python train.py --n_layer=9 --d_model=128 --n_experts=256 --experts_per_token=4 --d_expert=32 --d_shared_expert=0 --activation="swiglu" --moe_layers=[1, 3, 5, 7] --router_score="sigmoid" --normalize_top_k=true --routed_scale=2.5 --balance_loss=0.00852 --balance_bias=false --init_std_router=0.0185 --lr_router=0.000924 --vocab_size=4096 --norm="rmsnorm" --norm_eps=1e-06 --tie_embeddings="early" --optimizer="soap_variant" --lr=0.00388 --beta1=0.95 --beta2=0.95 --batch_tokens=[16384, 32768] --seq_len=2048 --train_tokens=270800000 --steps=11463 --dataset="wikipedia_en"
Below are experts of layer 3 (counted from 0) of a mixture-of-experts language model. Rows are named router (the router's row for the expert), gate (a neuron's input weights, with its number), up (a neuron's input weights, with its number) and show model dimensions 0-127. Each number is 200 + 30 x the weight over its row's rms, rounded and kept within 0 to 999.
Before each expert's rows: "gets" lists some tokens that make up at least twice as much of what it gets as of all text; "comes after" lists some tokens at least twice as common just before its tokens as in all text. This comes from a sample of Wikipedia text that the model never trained on. Tokens count by the router's weight.

# expert 26
gets: " and", " or", ",", " &", " but", " then"
comes after: ",", "s", "\"", ")", "er", "ing"
router,231,225,197,226,181,149,127,166,203,206,231,205,233,195,190,176,247,157,195,202,176,198,177,199,178,124,161,173,191,204,193,176,196,180,238,201,217,187,167,226,221,181,248,169,287,247,191,211,194,238,211,239,181,177,175,182,189,187,207,235,189,183,231,157,244,185,195,196,169,216,156,172,243,234,197,230,195,233,214,172,170,185,269,204,213,258,250,219,231,174,184,174,189,207,235,188,171,173,216,181,207,190,265,240,223,198,231,234,258,200,180,160,213,181,182,206,194,219,151,203,194,260,180,179,221,140,231,214
gate1,170,225,260,209,213,230,197,242,221,207,141,260,219,227,160,204,218,177,173,182,210,223,182,204,240,202,211,225,150,205,196,198,171,169,167,164,216,241,199,195,178,156,178,216,183,254,208,250,160,163,182,175,233,227,139,198,129,148,186,175,200,227,233,196,229,189,245,230,203,179,221,186,214,270,172,213,203,181,152,216,236,203,175,180,207,188,194,213,212,230,235,176,180,164,190,231,217,220,205,144,156,228,203,177,217,225,184,162,210,195,220,191,235,165,145,171,139,208,216,204,149,218,207,168,216,129,159,189
up1,224,182,182,231,237,144,208,212,199,196,167,208,211,226,153,197,194,180,198,167,199,213,190,201,189,275,231,245,187,203,195,259,226,182,230,185,235,180,197,208,202,248,216,127,195,232,231,236,226,166,145,219,214,183,207,143,215,191,247,200,217,215,195,183,197,169,188,198,254,191,257,177,151,175,166,194,189,205,179,174,195,133,174,198,190,213,251,184,150,184,237,212,117,193,182,206,240,194,154,178,240,176,210,159,193,215,204,154,216,216,229,192,265,219,238,187,181,217,200,235,180,249,210,167,261,182,226,226

# expert 252
gets: "–", ".", ":", ",", " 18", "-"
comes after: " 1", " 2", " 0", " P", " (", " 3"
router,189,260,251,190,169,105,213,211,169,138,213,192,206,194,213,176,216,170,231,186,193,159,177,173,142,176,183,167,232,267,198,184,239,185,169,224,217,200,179,221,163,180,229,222,196,226,186,186,198,227,248,222,240,182,177,192,227,170,229,189,197,205,209,191,196,234,226,189,174,172,156,219,224,177,216,199,212,228,245,205,144,174,225,180,214,215,261,170,241,164,211,168,201,221,227,191,145,130,199,221,185,182,222,191,184,194,180,232,229,189,166,159,247,153,169,236,173,210,186,207,145,284,187,198,221,204,188,203
gate0,231,208,161,160,219,151,232,204,179,198,174,189,212,180,216,183,227,205,200,199,161,168,145,175,161,206,219,181,220,223,202,197,186,189,225,149,169,178,174,258,226,246,145,187,163,156,204,208,194,246,227,243,184,238,228,153,213,195,169,186,137,193,201,185,192,183,248,212,187,167,218,202,182,159,184,161,150,174,190,195,196,201,233,224,196,201,186,201,158,221,236,248,202,173,257,231,217,162,240,221,238,201,266,177,195,255,157,241,186,172,124,186,189,143,192,160,226,222,150,234,189,206,198,180,157,164,190,185
up0,235,255,255,182,243,211,196,222,173,150,139,225,208,199,169,216,151,137,178,192,234,242,172,243,175,163,191,287,190,233,243,177,271,157,152,221,227,181,184,188,208,218,188,148,202,215,225,200,213,209,199,200,201,226,195,195,230,207,217,207,219,208,176,212,274,150,208,230,208,232,149,207,228,202,192,217,194,238,205,205,163,191,191,174,200,161,179,216,221,206,243,152,218,209,242,226,224,235,189,165,202,176,217,270,188,168,202,247,196,219,185,212,185,228,219,222,234,229,224,225,199,198,199,156,261,191,193,229

# expert 70
gets: " that", " he", ",", " which", " who", " He"
comes after: ",", " that", ".", " where", " when", " wh"
router,177,257,279,179,116,161,179,192,216,204,179,151,205,182,181,166,181,185,216,211,215,168,206,191,157,210,171,187,170,210,169,188,233,182,223,240,225,236,144,202,206,181,181,230,200,243,207,198,205,212,225,210,229,187,216,171,247,220,184,249,185,215,191,143,233,233,188,208,182,217,133,186,197,209,263,226,202,198,201,180,208,206,264,259,215,221,247,170,160,140,108,203,215,169,238,203,183,161,182,221,207,220,252,198,200,185,205,214,226,219,221,175,224,213,180,207,150,216,174,201,164,202,193,150,244,210,196,204
gate0,162,199,243,227,215,197,188,138,229,192,217,228,190,211,233,190,226,201,204,210,180,208,190,179,246,152,253,217,182,172,191,205,247,190,232,196,241,242,204,232,128,219,194,201,213,144,195,298,240,204,200,211,173,171,267,166,148,190,191,204,182,231,201,147,272,214,179,193,262,209,187,198,184,216,160,183,192,202,212,219,179,207,235,212,168,182,252,242,235,197,208,179,247,181,157,184,247,169,223,200,179,175,137,222,197,243,205,199,190,194,190,231,205,230,229,224,188,212,208,220,249,196,159,204,173,230,237,232
up0,197,212,228,202,205,214,220,210,218,247,149,252,227,219,203,196,269,177,188,179,212,246,181,185,190,171,190,230,202,217,234,194,184,197,148,116,221,229,225,227,193,201,275,166,166,244,228,208,203,206,206,171,206,204,188,257,215,176,210,184,256,225,217,207,187,190,244,199,175,188,227,195,202,139,140,192,197,258,249,212,213,148,186,217,194,190,188,179,193,199,206,177,217,206,196,206,117,201,203,198,198,155,203,223,180,231,173,116,189,203,193,170,210,231,209,149,166,199,214,178,187,137,232,191,198,179,188,123